Weights of a small mixture-of-experts language model, trained from scratch on English Wikipedia: vocabulary 30418, 3818 steps.
Below are experts of layer 6 (counted from 0) of a mixture-of-experts language model. Rows are named router (the router's row for the expert), gate (a neuron's input weights, with its number), up (a neuron's input weights, with its number) and show model dimensions 0-127. Each number is 128 + 24 x the weight over its row's rms, rounded and kept within 0 to 255. Numbers have three digits each.
Before each expert's rows: a language model's description of what the expert responds to; "mostly gets" lists some tokens that are sent to it at least half of the time. This comes from a sample of Wikipedia text that the model never trained on.

# expert 18
Description: Line breaks and headings. Line breaks, mostly between list items, table rows or after titles, and the == heading markers of section titles.
mostly gets: "\n", "===", "====", " ===", " ====", "=="
router:088101112126134126145103135088108153134082168120134139148136164164147084090100133169116113116143130147111140105089168153119099137141121099099124146086149141128167129098098114135131134164121108110118146075105131139141108107133144094136169131103128160147086120139133101161109119109165114113089104135119126150161102130121125083101110150148117082136137127102133098175143082121115145074125
gate3:131127137101146110143125129135143142144164164147168129123102132133120046138104144090112095157071084144136117101119112159142143107108106138067116152178160123116185069159145158140137127114122122116121127134108133140143149121178168145096118198148163129158138071145134096119165126146185105102122103134155113163103093143120069114103097085104123088128112139101123099137137132119091113116140
up3:117115160144127138136111137121153133160122115164123092089100142123112141138136112120131095107125110166112145177084134125095137194139141119132157125159130116069178139097130079096118155128125154122124148085136091131178114173148114141129115130188130149153093143121142083143111103152099121125180169114167137168139124139104101084130102112160165116131146135067106130140178108131137104104158

# expert 10
Description: Commas and location prepositions. Commas in lists and after place names, and in, of, at, during introducing places or institutions, as in Supreme Court of, University of California,.
mostly gets: "),", "\",", "In", " in", ",\"", "During"
router:128090129108138110146174106110158148106138145167132111136108162126083097115142091131102154132106174124104144170132104119102089093096076115134126092136147148118069116100154118167117148103102102077121137167144107157133128157113127110123099105092097141151110167147121105142107114132144103148150114125153127097120151103177121157153096130134123160141095144168152113116139108155119156100122
gate3:130097141085154172129122090097153094116136132116134160133154096120114113114129147128142105126106101169127130131139138130144076159091083146130144127132113177135140128136145140159122128104071124130114137123091075155140094109132134131123082146173123131108138136153140162174130132147072113112103124140125172111111074152119128141062141150162131110115078120133102123093122163144135144107134
up3:130159100128159101134180112158139114115117137134149127118139129104111124120125157104154143165202117163112141138122176158146142167118120159124160130107202113133150113157129106161095149101168127137126146158179163140110121112131135146109159098106144115154119098106103110133114177143134139112129163158156155131133108133132171123113135102150084119107108157106148100135146103145189154122121

# expert 14
Description: Table pipes and months. Pipe separators in sports and transfer tables, list dashes, and month names in dates, such as 25 June 2024, October, May.
mostly gets: " December", " February", " July", " April", " January", " November"
router:092167122108136115108116119149156145154130106112148131104087123118148121136114101155132112141130120104109136101157143127093147191144126144149158160099139118123071135126097129096111115139150114133146100115142114140141172097125114133144123110112104139095139122140147121063158139100119080155128113112195136084132138140119117096119145142120094107073140164134143136090112122124113089153133
gate3:146114117163083111149147099149101164169154124120079115127103072135089122114142132131157073085150119090128147073122146131126129088118100121109134149110119104111134089136100121146120130064103117125165118126121147067149103102152154157138129117160083172124146125108121127136136138138137131134145076128131108110165129140076096120158133112104160112123121107146154141117115144130113098154144
up3:097134090122136118110088146106127132152142173130128081182134109133136150087141111132166147162127137102083129152143111121070115175097136145083142142124135113149126155129140154128149080143116094111130103149112126132112124099130128154167167130124173152161159111098118124107113081105108090101123072127121156110095099080109129130133154101150139134116118124123128127091118105140100126091129

# expert 12
Description: Spaces before numbers. Space tokens before numbers in table cells after a pipe, plus signs and symbols preceding numbers like −, ±, £, $, en dashes in scores.
mostly gets: " −", " ±", " £", " €", " ", " +"
router:131161118109105146123151134151112143152090140134120134115108101154094158173114092153140135094111100127137123142088101148140095173142087142096135171137117109109173110150107094117119100163163159104125108146128094142151146147115129135122143123159160109123120145099146112120141130128122103109109169130111120178117114170128134124086065161113160131166124152130103158130159145165134135086137
gate0:136161156193140105120163138152156110125107128133130154100123144115123125145108140137177157173089082112082124135123173117172114171114156125107152119088149084116134128143138136119133170142117141138111165124142124162134111153121129109155148133112150153126139144108131141128138129130115113150125152108101110147081105128151121186135088077116078145131108072114134137158126114145103152099138
up0:107073160118169100135110129104129148118132120136166129152112139150132136122119134168181155106122156124158100171146119118149177113131128163118102119090180134158150154147134102073190128098101153169109141137106134136106142137096116135128120151119129104142167127098159130113171140130131142137141111120120140144080160111078111122098127133136092157131174190119127118133107112127114139125111

# expert 5
Description: Descriptive adjectives. Adjectives and word stems after a, the or a hyphen, such as public, military, local, former, professional, and anti-religious, non-communist.
mostly gets: " public", " military", " local", " social", " professional", " political"
router:154141160155172157144117149133098160088129159126103140135133107132107088131156127148129121136122123144128139127086094110161112117121148130097129105113091120090131149101146150098175144133117120162095140094078133123139087169137170074092123143089141140098144149136123158122155135177141127084140093148132070173102152129119130094187127116144147152118123106113139110136120178133116191129121
gate3:153161138111113126102151112152142158129107192111106127067101117101103137137095140105130138132093140116154156125092134126125130137111124136091128115117119193144124146138178079119127115095157145131120068157179106126119182144124121155105118163133148140098098127122143135140097105113097119126154113166080098151143107123089123153127109122096089115075147135101100109090116101124143126133124
up3:080136156102102099072106126103145092152116094137123147158165109105115158122155161122099107131109118083135147139144117135155135143109089108140120094108158151126147145106120154103108093108148114113096134139163140134129131147138093111121116116121138161084138143135102124117126138072073157125129094092150161103165135091130125078111128165165156113164119135111093083124142124142152111095125

# expert 7
Description: Digits in measurements. Digits inside quantities and measurements, usually after another digit or a decimal point, such as 61.3 km, 3.14 mi, 3.5 stars, and million.
mostly gets: "3", "4", "5", "6", " hundred"
router:160112079114103156117131134112120107130156132169106153109161108143166134151114134114151122152151100175124122140076121103158132114120079131098115090149117108091140106127115136167144129125113143143154131113112143091115092120177137145116100163124146163092149150141130102164099097114109130102132152162157082164150128128144127152152083097140128125145137092113107148146119110183181168089124
gate0:127133105085129132142125155118139132111123141122128123145105077131149100126131148129133119134158140140111137123126121148142176131160085176135132138125161121135126144123159129088150134095150109122127121111084087112117077135087168140133113151114145120116151137163109166098125113095120108102148145161139128135133123149146142152114129101147094161119109125132112109166110122175129127128151
up0:112099153111109143173146182145119163115106079138097128097121178144142104113144139122122147095139129148139100161114152161137127152119160163122151123119172121143136129133153109189124172112108148111150146166131092123116146174167157158091125135159155120126115167131178124117161097115137099163110120110036141129171142119147127124161166074101091104142142125120112150128137141096145108087148

# expert 15
Description: Personal first names. Given names and name pieces starting personal names, such as John, William, Frank, and pieces like Geraldine, Darnell, McCarten.
mostly gets: " John", " Robert", " William", " Michael", " David", " Richard"
router:134132157127107121081128104157157108145127100135133140129124119100142185119150139108163082093123102103151153123156134107113106140093132159108109158158130147123120134140142176129136135132125149112126147112123120111113118139099140151120127082165123105096139147130126187109144125170114137111160167097122127116121116089109151085131070135144134134131142085115144146090147113167140093161121
gate3:134171109125121074119142157124136103105142150133130181155128147086089161133148130156149125125094145134123069157103098133131144103134106130126131162144125156110155165140103098078106111118102060138114120094142148141122161148130118162106143118121121134094140124161118142117140124179119146103155135144131102128120128143140135116148110072105135142115109130138141121146132184126081142150129
up3:124092147135086149103145131115138111118135093163138142116123143143096107139135131118145169122149135104163133153114138113119099103111086077124101110099145131127069142119097144106112149123111126137151134155118111097136124113135113129150140127154098098114097050081135149111139136147148101149096139147131134088143091165140133115113134105159157161156135131157104147138124147116131106141162

# expert 11
Description: Opening brackets and separators. Opening parentheses and quotes before abbreviations, dates or codes, plus slashes, en dashes and capital-letter pieces, as in (ST), (est.), (SP-231).
mostly gets: " (", " [", " (\"", " “", " \"", "^{("
router:140154153147096124159147120115137122139082148111145154117143106121118156129131122138085073118143175125144154114159095168117130110136121146117094188118123148117160146129099082166101109147113114140133116184149129150095102120102122143169149161098092108168114123133133111150133144154145077140080120137065137146144106136137110154109159108136144116078077114146119109133138093109106161098141
gate0:172144137109125107153100196184131134148140155172096118088168175145131111144114096078116139109083170127154101125120138143130150121128133114124104122162108128110107095110128101174131151136105143126150105132127125130151131134147134128138084133092132175079099122150135126101100143137099137116147080142130135147094111174134125118138133085144151138096131159107122123186120132142068095164125
up0:124127113114124140108162099140118116115114122143137116106100117163124143137169104131149085168128110134115098126110107057073154117114121088130100168060094136118077121126111094148105167142125083115140136151160113098139103100138125141097144139124082129135124099113096134130096173135135158162097068169111121123141132075092164143128144116147115145135106154138161133121124113122122165165154

# expert 9
Description: Titles of works, awards. Words inside titles of songs, albums, shows and organizations, such as If You Love Me, Make Me a Supermodel, Records, Award, Racing.
mostly gets: " Racing", " Night", " Records", " Live", " Entertainment", " Award"
router:120095122121100126119156117159148119126126107115121095122185128111108147156114128124137142150180111105116107139138103150125153158159154102124136105159112160089094105142106129138147099111116139106166118127116134065139167087123110150124101097095152138093141145133125142141132133078127159129178145076131167116114105138127108159147063126118104141120111120113103143103117154110114162147131
gate3:124153109157086112100122100103162149125117142128136140166138152119093116152106108108125118136074118107123068110130105116091155124147151108101127129118130128151088096143133106140161178153108171114120143102112141162126099183103123143123098121125111163149138143159140130126136111155141167146127105115114115150128076113167118093163113157135098096139078139168114139082110128137101136155138
up3:100155161169112146110104119171126125159160127128131142143120096133112124163107175174133140150129126124159113106142117090104184134144161130139127137105093122140145126113112150140154080147130135115111130161139150150149130127176124097100133092159142149133134108141167130148129135082165114132088127147103140101135183093121097155102139154161112131184111125130142096163139098092149138058147

# expert 13
Description: Foreign name fragments. Word pieces and accented letters inside non-English surnames, such as Kravárik, Vranjić, Mečíř, Evangelos, Guzmán.
mostly gets: "ă", "č", "š", "í", "è", "ž"
router:132097135138094141096117120139108140098101133138142093165094171123154096097147112087132142112104146135123106139125151150113114089122116122109126102141158139161100100155120143102151128100114139144075090159149132105109074151093155148129089137133133106123150150122118103108132124157146113187144121118099160102180145126121108123104164093150163116153155113149125124131127125140148121130101
gate3:119133135132144116139121112153104136155134169077131124116131147137171135172166133144112101092112163111093138154140146171105130150148134159141120120084156085120101173154137116145124122148112111115138129158129156087134120133070181100107102144128109114119133138086134100107147099085099170111099129149154144092064177138118129129162147118146116104134109162108138146101109143120116183142099
up3:100133155139143133074161098102114106129149114166136139140107145136090126110106119128122128146140114123116156116169154124142139146112121178131135122150137166115096150105118130055130094136109148115123162118147104143134137143124110142119094146131140151096155133106153120077133128148146086108128181107116101088114125084144141117112133088173156137150125115085088162142050124149070115200083

# expert 17
Description: Determiners and possessives. Articles, possessive pronouns and quantifiers before nouns, such as the, his, their, its, several, and the possessive 's.
mostly gets: " its", " his", " their", "The", " her", " The"
router:151136169138157126149120122105095121078153096125117144117182135127152151124152171121182091139114117130105117150109153136188099149146112092145150108085101141106105144128156100091146160135126110137123142142165154117101098130140125144148074170128148128128142126132121111138131105106141137075146148171089124157120164134130100116146130106110129123124159150128144109097137133133124073091151
gate3:119123086141130184130128113153114099149138063089156105124148134149118072162135139142134149139124107131141131110111101168130124126157136163094122101146117130108163140111098140116088131062111160162135131139135141111172129135145130118132146146144125134100163099142106159096145191115125138163101144135115112112084171146159131163129099133133142114164160149108135118143129125115053124127154
up3:139102156125148126109182146130117126092142137140076114136135122138129146094154156111140089131103145157109108165141150101136159101112148156116123115102182088136138161131115146120146156135093133140140128131126145144138160191120138129164173165146106080155111125128134122048177099147120133113123131111145122151140143136066082131135121133114097113127098161160079112098116117118123154114116

# expert 8
Description: Name-ending word pieces. Final pieces of proper names and taxon names, such as -ake in Odake, -es in Estes, -odes, -ensis, -aceae, and surnames.
mostly gets: "ensis", "aceae", " Yes", " Unknown", " LV", " tick"
router:101137119116135100116110108156126100128163094137095119126113118120121158122141135171114110152151147125098137123149124114088156135137142122153138136139154120142146116117131183104109120132123079145141111084094163145145173108144102170132106129148116166128153152119138132092111137079121145163150155123200170100141098118098141096060140159104130100158187187155177123133128130109129115163134
gate3:169090129124146135097120127099102130167102162148102117132107158134155057127135148121138133098131115136105127092119075079134118091122108123111123101084114107159110139205092130183106145102086139121118112103139110118082102140145114122109103134114125085119140117136114112097126154165132142144097115133121124142138142114116084114151161153120135101124159131184133148153125139118124142132083
up3:117126080145098124142160115158136112152120144119133112099123146122165163134142127153122104162131119157136140131123165125160088119131099083133094141148117079106101109143142110143098155131117123163123173134135131148140092130111128110121146141113136109110158122134123101129116109121103117172121139127135123146084110097116106174149099135159173138097160080130165116095112125167182147130116

# expert 0
Description: Clause-linking function words. Conjunctions, auxiliaries and pronouns joining narrative clauses, especially and, was, is, as, plus adverbs after was, such as eventually, subsequently.
mostly gets: " was", " and", " who", " is", " been", " but"
router:114119135143094145143123149101163124098127160138137106132117145136135102173118137088132141146103097084108149120140154108139153119113145064171139128090125121139172127156167086149106111099121119148116140166133110161114121116127140102121144131154100128162147173144120139151100121137146141113068088163144079153143133114144117148076131116127161155172106138119099158145140132133091133103095
gate0:167126149157125157166107116083127114133119168101129182099136167153089133160137157136146111101100162099142134120119137157128085091166115126150135115124156102147133159103158108139114108171132105112193126146173118125134110131125104180149087119123150139133092120086144147109120120133131137137122124142134090106145128097113107070109167114113139152108151138151156112107159129138133167142078
up0:121129146099129152135120129131126124136113082127144157140118119159117127123128125153071106134147135155148167132165147105138065115135119100066070139134151103096151109153137102130107133180143195091084117131135143113101106153110130156172090129099080156152099096137124105112166120128110178094119122099121124147138192140124129161128146160129120094086088105110152142105132127163142131096122

# expert 16
Description: Main verbs, participles. Main verbs and past participles in narrative, often after was or to, such as transferred, acquired, placed, used, made, plus following prepositions.
mostly gets: " used", " found", " made", " took", " worked", " located"
router:121156083175136154116110098114152078146136144150134132112165096148102132124127163097151160099100144108144065135139160120102151085095146145100121127115136129152092153144146135100113167103092141132105136106151138138128176113174089064113137140154151148117106119132124124134117154117114171117153104107136175113101116121135168118157150183105164161092095111152122168172127146135118161087080
gate0:116131116125120136145105122136166152107181129139094119107155155120143112151115131120096097126180132140147176099142108111102088161122149117120121079141144132171091158122145109124154105114126083131168102150147169137087118101095122145141123114128142097136108124111140084152136140171151128107103068125115118114110139130118174091128172142083128102106128061116112119146207128157146136158126
up0:120125067134121114136118146120092088128096095116138111123133139107108143084126118169150142108087117064096116138086117107107125120152123087139094127124143106142104076156120115090151082108148115063101172124112135124129130073124117165105117119089146136143103122147108127096060094102102110146102095115117135134111155104111153130129177133114166123151128101145134128123148094117101144139119